config.yaml
n_experts: 16
activation: "swiglu"
routed_scale: 2.0
init_std_router: 0.0225
vocab_size: 29017
beta2: 0.99
Below are experts of layer 4 (counted from 0) of a mixture-of-experts language model. Rows are named router (the router's row for the expert), gate (a neuron's input weights, with its number), up (a neuron's input weights, with its number) and show model dimensions 0-255. Each number is 128 + 32 x the weight over its row's rms, rounded and kept within 0 to 255. Numbers have three digits each.
After each expert's rows: "mostly gets" lists some tokens that are sent to it at least half of the time. This comes from a sample of Wikipedia text that the model never trained on.

# expert 0
router:147103213108131024090158090146042128069197136119104093094113151118058090102169099144152135111178150185133145131130061104149122134250189100090105126105128075151087135149118087134139157104112114127127144067147148121123113145131127130164105145160157130132125105167171125149105154138175165077131110110167116135122119112125068128170100140122156116129117125077120142086129135116186151162133137144074122110148103132071109159086160104149105132080142126131156138149195122147140145132115138121087133149132000175146121133092136161112141133105093166102106134167124119099131099098150102150080126108111148096129114158168147162102137069072137110111153170119130119099117115088176161101109150139167149130096132141161112127206080090118101106118120118153118095091042159115121117082134133
gate0:191128163145099158184148127056142070137196116076092152094144102095213130110143135156130173121137167110181096146118129180148140138128154159143161105121118141124059113094141130119065135128145126166108063121144106104091086126151128114089134167134124138140103079115168134157097165131158170135189138186147172110136183156169122149180129100145159116156108121135107091095139222159122107110075147150115170151133149077099098136110158115150094176130133126197095094108093127137158116054119181120126151065116126162105147168127166134112170076075120112108124113194167170139078106137164080087175128102159151158147113093153114144115093130092095107127190152120114160160093079107159076110156172121126172124082072123156128124167149088184077111106127096112113083147074095082115175091074111
up0:133135134102163129139107151149118086129126158157155129128122115131149175108172171134150115179138139139048147112138142076123122146142165106145149119129099154096135067128171118142120153121128141115155179174090166153107199105246169107128156178117140180030150137146121201046157110138127131088112120080144120167098112059106133159076138118152147148084174118106119140121117128179123125150108134061139123118124093169151155075096092108125134093128097104121104142124118153199160078152133082194111049092108232090179145145155125101074130088129132135086166032094104129125102154182166123073122168075112124176141154086099179121163142138148140136143125141126137162146110116133076122140140088089113153144151168081114158116112103070152143090101154111137118091135165144129120096155132076
mostly gets: " \"", "\" (", " k", " September ", " v", " | \""

# expert 8
router:186016186062136042080193098140075183089163099119147112076131113146091104127148166130150125148203147155127094128107037128123140128175143128086111140110118141143117148150116094144146152105153101128112164099144148077121144147131144129154139137092143126139124133159153097156111143139173123172119110163147166140137125145149073105143131166113140118143137149037074156149127092125139136088133104179084110184142132146078147141128137100154124105134198136155156166161179132130155167179149130129125106111143065157093121128108140102146051104167086147081070122111131127114114112129125090150082132148127119176116118158160152104104117072079155098129100093093148109131136132105158131099147156094176144123115058110145136120198077112137137052179139085106156096084130143101161117000084124
gate0:200086126148134125155109094137076101163157090183127139090101135123182113149074122084126090125185160084130127158069077135147168097143195115140131143136091150131109120147123085142147146101159100090154135128105149142067103131150172174076137184142121111186081139160105100147188163138113138150089118171097157103123140148155050144161103151131100141126191175109140111147133133168172134152114161184141167109181126158038205104120145141173143196102161134095124194223082101131156122085208141154146118132154107100119133139087116125142108134102142175121109118156136049127113176157150073123160143139099111116150126156084085113132100107165126124117070150039131151134117086091098129108134095076187113133170126112122177108115117074112087092107152150084122121154153122087090117115145099
up0:201114103162137133101164152139172180115142170169096144081144155122084143172127183105145117143152081155094060157121166122139174127117166136141139109142113128085183109132109147114081130085215187177094110108155140109134160077116151114106080134090110136126098126178139155129152167098090107123052146116079152145137160158121157090133132132106153108136120105160095093106167138115156146122156110149203111120106163135087134150106107122079100139138131110101086071062148107080146147106141114201146092137106096130113122103096082132205164101127115133128105164113097105086102123146119144182162142107103071122119150149146147108050144189129114066151136179203123131083135089175243102121126107101168110107155152112163118137096055159053125173141086169113109130100160139189136131087157092
mostly gets: " was", " that", " is", ", which", ", he", " ==="

# expert 15
router:141000183065141109075161116110084152060156105085132130103116128131054114107132145120160110142190131188175106119114044114150131133191148097093145147110119122120104110161143088130150114089137118091052155129116175107108140133125158150161173170190132153118163101166178158148095114117139147137075115144178161106122118113162090098167138160125160104117176152098084148176097099133167153112101118180085100169143127152060153131159112110122119122094167134084155151143149140138140175160152133130108111100161133163126151138129160094095104126134076130049099132097145132054113130139147121179096066099123131141098091157166144083096110055080119089101189112133129124143156090103107094094150140095137125158080133126151094131207099105141126151179113118154122106080090131091136113037117133
gate4:121137141127217106124120169121074160113167119130163113076084159107024161141140136163165095108168134144118128150143108145150187124150184112126148108097167114147063143093137103135099127109094107105110130103158184129139177178150137179137190184136136156129201119098142109104129051185149113148123092151116131156111135203130143098109052167120099094083144095159111108073169101151092116112137110172112126108163153094161100141166104128040159116132094127104098174124105127105147112138132121149090083151108124109114172127157111097059166150127147145143135063153102132135124167180107074154190144094092092142077138130146150133124109114129191161100151143116087139140103168173106111149091135129126151151073068164177116170122138114151144112194147062128118125193091106106152077092128212
up4:134142086174083090116140136058176169137077116163126105105119118158118146184088176167121076140122121147115106113062166153103194183111170119115138087131119157103132140115094156124141122125096120145161113141177176123100148132082130111123130193123114061128142153097129128110107048111151107111135110147056136131150124106107093088145097144093076136144148060118111166114186093126156139085133113208089143115098132078142125136131160188087137106173067115124142097169113111088123109193200176165116148138224130175129156059116151146145169180121191093107162118175101123197142145160122089129144124162165164121087159116171148107131168152221170135131168146127111065115124161082121128123162084143146092100138130184163083109101121110121101151157130081095135084111129118135169077122120124
mostly gets: " was", " and", " to", " with", ", and", " were"

# expert 3
router:183073207052164044122177109153127145098142088130074085108107121137145116129138145117127099156147140144159123140114012142119112150243104159066145117114112133141113138133098094113137151128151117102115201067104156118113117154129107146132152151116116138113146076149141147157107108116197145086113142136115127110126091077141090110142193123177162102100187122024096157165136093128147170136098091164090123120137139102074116151117106095140117111043149144096134088150183145147144134129123137133117122087147081150103142159139137034108109114099126114113127100088135134120115093126106060116094099104124124152148115129168093095133127102084134116091126119114149108119160131073189118072181136107100103146068126142165125155200148117142152091181138144139118155113074149124141099032103141
gate8:113109152150099126157137185111124151118142147068148106121091121178155114147131127047164102171161145084125136078192096109107130128096115094101129102149137097153140135159097167101112170105114171126082137138163124137113072177056102115166178183125139101181157131213098181179172154090145098124160137124142133150147121132119093125140160194183142125139119167125160119126062085116135097132166106168053115130125122102052116160098151102158117147122151113117152107098169166126228120117147093153129081142127141131117083145120094188181123143153071095101097078169165089156159108165118103095099095089118052153106149126165105162135087136121169148132157108149155111098100100080141132163164099096150124157104126125071116149147119188116073174187161101158194126138028112116116106113127089
up8:153145122165128119132094136169099136133163185132145175119106151094152171056119139138119064162161096157126160110107131145069126129136214141147151122159076162049114130092170110072100157172127125107137178099124130154065159116151153184074148107156091085087093102072156079089080052123099139143098089094178127127116062110155106165139134092086119174105126159152137167137129063114119097146097137150130083155131092188109176124149096157172101091069079145116160148145129158106157173093133087111112148092156168139170216139116120154063118101164100145069115122124192118119093150147150190135118111095137126120136192109154154119159184121122151098120170090100147159082086130093091141108195107080130131123126145085148159149122135075149075145140185114104118161148123153102110139089110150
mostly gets: "% |", " |", "″N ", " | −", "-c", "°W"

# expert 6
router:134064187099121033087127120126129123028166115143128140106122117124130130192146206160121120143159163128153127106114053144116142104172125112107141151110170090113095147122128078124135132082149097131103132108144120099108167181160158152160188168146131072115112156174140105143122088127193134093079113193089139119133114168117086156125157172134099135146106128049088121131146142106129143076104148149148108186168128121100102153161171149140091120081145143114139184147137158095157149138162115118139097149151000149116058139158145104102096092099110180112086090147145143066084071103152117148120097126084144175127110175140093148119140118104124080113129101104086091114119098116163157081140114135137125120065119133163091131189072087137098114144166136166120090090100155096130115051084125
gate6:129106145094153129185111132140112073135171121114130150081200114108126109093144115099103173166155154160113092148101119115163120115122135130095112140076158122134114138046162088166247068125108116191105150123139113149124111151153164171114157175174123079097124076097127173123165152146158139102026147189127159177159129183149114115171167178119075175154148179143127142153154148089126168137182116100091124076146107102108095107166140102098127126178145164110122139110131131157157155170120127123100113121108118115135126135087135079084102044117124124135147016168167129152194149126117123141151137125138103130162131164122104073114109113160157138108109088194120067004116103097157152150124077084149130140161148122177115149106140156082122125137136141199148124129127116121139099147145108
up6:112107141114151140150153143122047118130097129107148119096108124090126228083129131028117067115136111141135094110173105130100113088124097096136100129107169128192110123156110137101146107144099195147114142119138109114139154174135161169102123087085058104112160110058102164123115128086104132135124125110124176149138158091175163166133129152129150092136087147129103081080125155117110103136108120079096186170147168123109126109210152169089130158097175192169146123080129168151166141113159176095130105073083123255106120146161106113130118113124116177166169171135136108102128104118173098144117095090132102110131135080146124143105064157134101142160096135145058158202201157150149083146164081121134144166144136149089194084116151134122156109145108180152163089142162105117133145129089153
mostly gets: " School", " work", " school", "ins", " works", " life"

# expert 5
router:205112197090133003086111090163038132040114090130103147087131148088119083126148160142171145097180141157124128114185086127150088145255124076099138097105100116104094105156113103115147097070124134123103156106134153111129179147156175156164134153118129127144166130134142113157117111147163153113097125143134150134109063091145103150146149141117113115148130101074101156125089130122197161138073128132118115136099114127109120154156136115141087140078157154106113155138155120095125156106113149146139059119129009153114136155118166083122119159125154124079101117148169089094153114094184118166104112144135094124179169160098091108133080078096170102107143156093130156100161094103144131113094154108106150154113120139117087117223091086072110095133099120148139094101088136150144108088153146
gate0:182117119117148120158126076092093129069149163095120154113100124117162107191161131153103103109165136088142163140150124089127115113119133101135127149063090142165154117152059122141196137098134165113164160165172186105089140160165156103162143158110102138148142087162194134154131069167141150175089106097100150170146135065128121161065147130102161073120101104141152137118075166110178137151098154161136106108156083073126136114143130111085159123141128123108070165109177150117137194091176127121043141141145111079117159120088117057207076164142142155116167139190134151155084131190104147128090114155119180146146124163064175217098119156139126113042121073104135123078124032152192137137147116145125147140104101125141116141149156125121110109081123124136139125150082093167111075136148139
up0:148122073109125172115149161176120176099120153086138125101148156146168114137057131160146125153138087100106117122144141136129166095181114118119069097114085135122156125162159141167121124104168103093180193121116081131081118127072139139173112173130125123169081170168140124114116114174066114159089078102184132123100146125128130141119130047056184149116134078113131138110113117140128120204188109161099124104087143123143125187116084126082121115160079127148140113124151051135162196103150127255080090161140144117107125135155151125148148121150116146132049143148087097147110170135087172179132175132102154149086139157165141165068163100094140138148120115096152145157091167090079090131114132142075149141092124136115066168138177113111146133113148180097141140156085129084112140122217087
mostly gets: " Sh", " Se", " Mar", " Sch", " fl", " Sc"

# expert 9
router:154034169049188000120196125109099146094180111110089163144142113123128127079147135156137159131172134162147116111108015135134114134239137131119139163082094145116117129144071139159110131111136092114118148102097126118131130160123139130147122132171118154147152143159153113126112126125118127134085120170142129114142076120168118153128146136136139102131134139046074118147124170151119133133118096126094098173106191132066108161188120107128126125034137133102124116142175136157137145153146165150094101137165039163119147119113160026092109120092147144140145135137117143100133136136130090131110070134134160116148110105134135137128135112136184059081151101121118100143139119131112169141126087144140166153115124123130120140209102063140091111146116129155155152112048117136117139035072164
gate10:147085140113119087140148111090238179085134126091109149098112132145133120113111138092120096144155108137196146159143144131139095155130114110161123141151134161090070070166147130138118100165045130234114107160162147145173143090143115086148129167109211135075129162108136146124162133109163229117108108143180109146185140154114134118121114079119158102165131120129113076184159122131112101125140130059071131150113090159097108068142075145114202088171122101092126136175143068097096130050130130113118120076103126158138095108119158115140086113099134090144133123094112137077112182090186113224129132169099153112114139107229100128162134168115129133103155115103122088147115141092155150172117107086137080135147145170137167136109139096112157082100174152102156110091111149150116152124168143
up10:142093145150158108168146129120130119110129042196157129106128189209102121107124153121178070163136116149142096046065100170060125156096164134117081134121117131112086105138167186117177119111148101174168077186127121141177162108098112143122085178056121105156159056088103178126092144131099155133113103136159155150194167082116150085130152103143141126169173154123124112073108163122171100093133095082135109155115113171146110145127094145087142138212154093156102103116087120123063150108131098138065118111102094102139097137207130115193162139047129108123088148111132132131154153129096110200173160103107143127110123094145115133167117151123078118132137125142109126141144154058119176132115120170114091147099171140178123170113177153085134160104132114144174123122101138178089104182143165
mostly gets: " In ", " March ", " September ", " (born ", " / ", " December "

# expert 10
router:155054194146134072000133103149120186047155104083113116099130139114129082128255147126141111166154134165142096139116065110115119114184158084086217140110128107155080128140102113134168139131132145127076155104137177113102134159171144158173152170055076143128126108163157108137092119117170134046115098122125161103135036142129102125164197147154150116129127121067114138150121131102158095099136100155091134143126116186056074167147165115162111107137125128114128160151159121143136139183159121130086090100141078171128141149147132092112137118124095131111073126118137130088132124082134113173142093140134121122123116135171132111095099054106181098114175140089167128134112121129138137091152152103136156147119095133123118133180109102126138119136143132129189122089115155122136115077133124
gate0:216119152057161089183132083134116173108096108110090090147130126090094145165103104083113134169149119105139149106105120112131181206152112173185081195142145110077120150112116150147147123166138147149066150088150089089131146111147173199115141177112094177077187112131169071150104099082136161143122150172079098087142192132110198183147124161120131136148113160160087142194099134137096191179078118128132167120135146139141137071117167104147089182149100130098142124142162165156114161108075152160132157123100089102112122156064096114111128141083172078086101094121106133113160106144093137185085131098170149150135122122122154114077164157082131128128172100099124117109109141135154089125144131152193115122130055124113169138150165146086124104137105098155170102100090079092182055143112127
up0:100116088125109124147128151136139096131133147048128146126164145126078103105118141109072048107125131110098152126133133095093175110139078103143112147159123109140143146165108118142140128188122170118123115105174081127138178101118103159145078152087174137137149108097165150080083154126123211086160187152159113129180063098175134147103146126168132160171121123154107112117109065137070137208151153115115156119127160091074156121084158088158151139112141137084139134140125146093141208086088173186171151143129152137136146097168111137149128130142100125106096109072145098090127090180181118165157114124124159146119161104133107181153124079130147170029147139116062135076142209157137138121103133104221115171139070106135099110129141154148168138210101113124074154116117055075120130176174104
mostly gets: "°N ", " Atlantic", " Philadelphia", " Chicago", " London", " Los Angeles"

# expert 13
router:154166172075149014079115113105103145061151109172092096100145136145112127162144176173177132138209107146152097132108059108142121143238131077092097153119134098159119173175119118147129131146116105116118150087141148116117154160114155155160164163130098157130170114155126128157108138139151148112111107116133129123134121136171125133126130128135132081135143153087118112131100106139139166141144155135110113122138148131066117134150157105140132114138126133060145170173189139126173120109108117122097104104130000115126139147173137113144139124093117165072127121106096105063125118103179115119094090120129146074095118173173129105168113074115122106160121135082142138131152085122120164099128130119120161141112095105145110136218088111156125135147152109170175072092042126120142062021101155
gate0:255123181146095099160129125130125138155113101109098202137141066167135130126114175096141127136154132120130035141123133117130164110117120118097082128127071089132114130104094099103164116172111117089179133107148131196043156119110154170173165135124101102082147188161087191095151078141134172175174138121186128188101095127113122125119116133115177134070174101108097121151166109128158136138088172149111123103160125101106157165141150142129101134098150149126195159139080116211093094092110102171092093096110163127104088133098165041144144124135138150082180139129175142136162119125119091097177118159133123139120109137150131111150149098180096168101094081132131113109089137086127131163127145210113089131123184119142100081137114107112097108103140154152123127058167114104168135104134069
up0:104118104159171116120125091148100130168113106177189151107168115160078115113110148126104184118117085088190151184133151096129154160119172118178140127160114141132120138150135125163149116128136110142148040157170137091108119129132093147156133101167137162116157161150100082081086131155085141108156097114165174171069148096181095116126128152061091124152118141135155156050192111144104190152111169138116142140119118095113122146127122142065093112126141089165150094147095145152117122101141133237144115107088166173151137088093137118141107107102147118108112154193109168120093155148135116154144039121101130110155099156103144086151188086144067088148119124215122099118129143089133051119194119082100119160171092205144121157111154144158137157115069171108153134174024114102157128126124092
mostly gets: " T", " P", " S", " s", " b", " G"

# expert 14
router:182095151067134076124164116116151105036110093107062117109129142098071073127122111083132130135162197130174132157128054133168097117193132128079169160129132099123123166119114113142131157094140097116122125108127152102090110132154136103147129137144140102121182130110154120155076131087139146037097094143152136116120096133115098131184164182138115087123101148000108171142132115110152161120082122152115083161125103162085109142169175134155103116124134129070116142166164134149144149126170143136118126107135094104074110117164119116127106136056108126052136145150123167088097132083111125148127077129079120178150108165174154121117105071126168087101139165113175141145110115089159147090148086082134166134095121132132105102217107092100152060145115128146127067106081129139139101036066152
gate0:194136161157120110117109124129148086123089137160145132144117143129146098205130169017193077161104129149144138140142130119172123107152083146119152134156148131123166114110138130201158091119153149139114097071142116108115102127129109113128127111135100080102150099139201127112132161148092114154146105115131158113098129156166120131108116200135169092090141067083181121121116075125157127118083127167087122159057087126099117116202148102181091077156151197127138140083144131177061132183132216146095153208132086138113123133081114151141083093082193138102135084235163162103127163092142159126135174093124102100144150139091128127109105121171140162102150120114117149126181104081148066149122144075127109156148146098129145149149140112119156074115190144182127128132132107067130189139085095
up0:102126117159079136128121085110113113110091129164114171166142136123134186175135110145165122109165104152144120074149126181142111161141111119170135141169088071069115135167099193096135054166081076139097088123166141188050111165114178158117127118196204098110159110119086135113108138086102146112115096203113175170112076126111124084156112143115108144124116120079106132136135102091145131127156128164176106138127088127120135137162138151142079133125166130127097139123117149179110138120157151252131191173104105127095144182109122098170205211114156170177089147145151088119171075145092134137081167118103138134122171147137032127140114158097158106077114131137083097111082085100097177129122145082137192143108140095125095130155129133129135142092115112103187094134139122118048121123133120
mostly gets: " The", " the", "The", ", the", " with the", " at the"

# expert 2
router:182000178050182025093187132151064195028129087122120094109133132140084100124146162124116150132116122174132145130149068147113110120182159095102149163106104082135131162136131099135175156089099070137125166096122133088120149194158173153138157131098144170132098113139171144125100106131185149073071093133143147130109114143149096107148146133114176059119133135054090167133085119150116149083096103142078109120174126129134106161146192121139131109085161152106129159083131130137169164178112125149099118129132101150125155174134137071124103143134127172130117100069143163065160116102154090146145060114090128112139117128167154103141146124074154138115165122099173145121115123139150153103153174151148106158124095115195092113197158134127137129132085085117149099143122138082111145084116139
gate0:174085197114180113168145157154195154112130155130095122147159131137155133157190209137096165113099115134138170123129052089141126152146162214122128069148094050163105102133088111185120136130113078090142140106109129133075123169143164127125106121096107113161066080079126110127090100159128084105161174157133173141124095184162116123155167123105112125117151134132106116175163113096109107123175046148103129120134127120125164163048109131185149116194155182084110171119172140152155127104131153123144078105165114097099096147107139190149083143133060109103123150121112100125134046154132089058135105097155091114113088157174169148178084116139142120155161131107115140174148162116107147109147144101116085110132085098183166091125114146134132105153126204114032086153151090115121138145115125
up0:084124136106104152104095102171127149122183170119098144153107121125131095165123112092095185188120125142166111170176147133194149135139082102145141137156136157080100126178146177151099128092161126174127089123106173158120113168110138145125118124153183075180155175097120122099161166179139147177145128095127097142106101137126120139126085126180128108135209117107139131110075116110124154140044145173108160130157150115117095119093092130152128092214110152068110114118054139206140141100132100208135135165123127093128077128070149112124182112146085100153103108160120114143103162155054160117143179135138140196171084109060158142060134098111130166133191178072065143152123084083130170083102097154111101152127120142069142134127119124092102094157095168108119066109111193179113158140135100
mostly gets: " from", " at the", " at", " from the", " from ", " between"

# expert 4
router:171012176102104016093221114161126136104141135104154088076187143136102134110157155126182128120178166192161125137144072125128114136249174123090174154100126077133081173130118089133164149093148147114109133077126152128096149184119147144095103155127086091143144119139131140165143107148167122125070132169136122085116079116149118123139141115149137102144177128106116152184100078135133124137086118156094151141118160159098074122138154141138125122074147174045150196135118138129107134061150132131113092125129086090098155167149148131125084130066134120052123156066154127106143097107148091152113141114119136133125129104126131118147097102084147109155088133058092126129148074109159114080120167140138146136116107116138141166224145065153132117127086135125112076124089140146131103098098141
gate10:124087122155170066096116138151209108084130098160098120154142147152091108199139137064099154101122168097101126120094126131169084099118160152147154104107096102142143145042143130122179116157133120140116142128106118166176111143117128053096180142117105157161137161073199135201060128151172179090096095110162118136087134105149142070181195107096155088143157151092127158170168115142153133148073139096186165144136115148125199098158092097143141194076161134125131132091127151184159127138113103148147164177130110109105099113093197118162087112108080198131085084135164146109129138141137126075123073181131082130125161115153130081083129169121125118084125168078136107074100084069144116150103131150155135127133130126136095163115092202156178145107074128154129123090132154129183158133125096
up10:139175131114144147139117154180105115118147140153170197104144123142112133098153134142127077121144072127188144132122095146084099159140079138085101101109133135219156121128193082160154096147167104130104139129143104105156140176118138085177132123172121146130163120200158124115108139094144080121101190120144129139113126071146113091148132086135120157091167140146103132115104117108117066158078143181096179139179101154054114122082151103134184174075126122043143112125113099111154184161136075161123160121136061099117096081205062170148129183112111136158117063154065082180193126118146101117140100095128126111108171120149150072079167120133152158080119129104098127174201175137123182141093118071107125120137133140097164085124049165106103154121121108120166092118118107191156125099109129
mostly gets: ").", "s.", ", but", "\".", "es.", "."

# expert 7
router:180010158074187084101129112126094120052106101159078097084134134114129119124142114136199129174124106089142109111138048112154104125191172094101133148150125103134085189131102101139131115095168121126106180128132137113094138146148155120162176128108153134110144101147131130150089126127133112035096083137109155089114082141121131122161120160127149123127124139030092178133081151091185152129106103132115106132144162133091098138127157124150085144080163159123130130108159129148116140122129157126132099087117051177090165142160148053156109107141135181106126146154120133042112097080215065143120069090121157134103164129169128136125155027109148079130148163074129129108123141115148132108138134128108171127114120136129122137190119069090131089174129101149123099126123107142175091037137140
gate0:200148156190172127151102127116158172120116124149184127081118098127068133156152173095079065068156160101132138091108118115144134110150105110125126133143109138166086149148120128135144170109188148128061170139146117133140104113141106178080097151177108131111112059102102174172101131199171159106140076178130161103151075141068187120136171195180135179188097111165148175112060119091152143100104158070121105111124132125140117143129101117172203147104187139127128107106160064136069132105125088093126173129062173172063081137129164107082088094178173152122116134181134141075163135177125159148091143082166122178137161123115137150121186125120151101102127120090138067113148134062150099111145099135106125142120091159086114103148138129089144072130090147102156108164116150089139127141156136
up0:148070104108104137142149113119117136128229071126103141105135146142073086155142100162114098120128130157114146131103116150079115143141122112087208157074161152105082120160153114080152136124159180191118136113194103150152089125124130123056133129123182138099105103092153133089101080116112152112160111133157048117146074131140137163215099113184145172131137117146090178143124085085137167128048132136119097116105072139109111157114136117103137142078110123115152102155105123171095143151104175252127180119142146111144116162144131179078137166095207143098153133129092127139162091122079103101105135157152116141162110160069149143163125074133153150095124113110135122185143122088134099101101120100167169144151116178141077119101147113120111040141160175093127113156138196102163178158192134
mostly gets: " in", " new", " film", "ed in", " National", " design"

# expert 12
router:098000193064124104120220127102081124130161095090081129133114136135095122113138173126131119117204151131145089140138019109173134125200188099093186155104116087138117180160120107138148135071128145126084131104130156106118106160155159174120198161144115151132155111142114163151102109129120167109097092115172114128114121084157068142165131173148124083131152139051059125130091125133153176118094130158098125174133175134065140133120137092140136120078184117035153128144165139150135126131130150135092115091153100132122127116132140087107132111088101121101091127092158153105143110128154078147095101108114103126146101128106127114120108058095144081079155110074152121151134099111135140091132146123137176110110090159138116149199097093140120112130107103119137103117122188107122111081130139
gate6:163066156150128145255171143146123152143143096125111126118083134190117099092133125088147107117125154121104143180183154143146122141115102076144127154138136126170110134170139163152157153101096149190088088101156179152085148139135134189161090148126140120119172079136143161112171096139127148102164106162162116136128155112152124092112100121091123148152112145154105038142081155150118101058120122136139140092095127040130093189105177120097079080174205159162145080147160137121168128090109134134063106114162132073086098094136088127133178141076159153108125051156125127138102126151094090135161100140142109075140144089164132126152193152081088158171150137093181156141078145083148119126144166106113101146139071106086079111097100144182133100122123158100143136117147148109137060105179122
up6:133151155128039112131118137167156117126108125094108118087159146136089135153138085144133124137172139137199164178129179177071150167136061102101111087116149104160118131112137181105110129073110122128157054119156152164101116120113128137180134107150174086110156129095110110145152135103117127113112164154181157055088157129083105125134102128108156078164114225120177144099093165135120097102136147120125160103097108151051148099137153143130157167172169123133132086099130092113128115110171111176146132174125129184180097115131169123125128127062137136098120113204139026195133175181101111132125142113164143139140199078115128142125160095173207146137049113136154076101152116075109087127136165159173175124134069084110136124149120114161099085107141119093146193105155136088077154149147157
mostly gets: " with", ", with", "  -", ", but", " about", " many"

# expert 1
router:164106168098148019098147123129104179036105063115094114100131123144070069129162165130156117147171154172108121151128095121133118136236151152100163131099150074128118137138115131117095115095140144113122155118126149136122157116151143147099135182156134178112148111122150109156119131134131159070091069114192141120133100111168053117208188164130118101125116162057112156109138092168125163132128099152094146150159107134106115113147161129138130128116187138115132128164182097145200113083098151131159094124167000152150168172175133099127078119154089158069100115124123096085139134081142121139149098132132134137111103195130119092118129043127124123123152135095159138135139130120163158060149141097128125138145121145103116119228145116128138097129140134163157116135103139128162082078124117
gate0:179129161130100095120148109074094095105116118157091137158179155161141132134172188144135114088155126157091107163142145168111171084147136093114086175110030121166146163124148160146098103113110136106135106131156147174175144156183158108143186152130084117082099095201195144145120153128149137082129065136132146085178079088147105190098117084148101183130170177123142145088135120113138095108127178095136131119196111164111137099143133064117023150151152139142112142171171113113121146135085101167138115169117127114125168165045143103130121116141149128057149058180129070106115083161101111131131144150065141132117080193164182078136190086150120100111112098115134107063078098116155113114130171078105147086149126124182135119110177126110108128119139128148111102171112107127156086139129181
up0:118131136150106162131142081119143148180186165155229109085078108100164141098183187107153179106092095113114146132141135116124163125125108129136091056126067089157082131052098129146111133087124117127118182154192133124112081143147189121119141154177143140080098136105182140167143088177100120115162106089159194145169134125124143133106129106141153121122097103119129159155147117110174150077103115115121186210130109121077115124147127075119162130123117103116134145140152096136112117131140228202114159201121139104114150195119156176094183077111146103123022132126128090148114130060152090088162099085131131144142136138141080139200098148080129143146125132153107106142062120137124109111156222114114173141156148131118130131105130102138109104048109133098100094140112152128131139146133071
mostly gets: "ov", "v", " Ch", "av", " sp", " l"

# expert 11
router:151000151086122000062217107114099168015150100107060119121141147108082089128161122110158072171148165137135097143105102122163129103147141113108157123066105089136115146152100116122151147122149134111063166086125167140062149123142167166144150168091134160127146124125191165123113136130180144092094087146162140102164129136146117106148155167176160127136165146132135153126119102093141179126104101127077086139136113130124082160167142086178127105111145153136152143135153117175173158157170119142092117115131012152135136152141168113097109121133098143090100114138110155038139108101146140172127128121125124151142092168147154095090105118092146090111123154088150121123119083114180147088124155116166138143096123107138124093181106099141153105118142122157163100098107126106135117143100126
gate0:169135132142148127098114071122134178082118087124118133125100107202094105121076157165142082153131140124133160075151122103121168095164131130167121087100131092100110122115083179066114172107159139153077129141136137136091074124081137183157105136174154168123083122130228082088061084115114183086134149066187151132129122156082126140161141120136108122152152148117104146127112111159155149169117067131136149135114117115130134136170140083070109171123167171053108189151168087127218104133221144155125166125212085151140095132171212126160120111133076116117119160132157091103119089144139135083130108083086095095087148123060146163100152104112141125117102171166109068130159139153102129100204140109117131142141129159137135077144102102118156119147151170115062133128117175125190124121141127
up0:094097114176117134136131122132138109146163136101160137121099128124112101116062139160176180205143113129144162128103117137171112042128122131152147122135155124084129122091146103083122147106119131110119130141162087160137085119101107108126125163143080134125160083144143149109056131141097142131173132117096132131169079072114134087128104087096125164158206077136105145133172099122159140162107089104124170130091126201064178170122162212151080104114134166149094164112090131154171089133156162230060142143168111188127162105069170146154120098147174116122124119145152201152118149101140109112104125099022172159080176126125130114106143149117182135119087162097148106133066186072088102120138113097133094108152177187166144109121152140110187143122159155100174145132108164081149081121118066
mostly gets: ", who", "ana", "ley", " John", "wood", "son"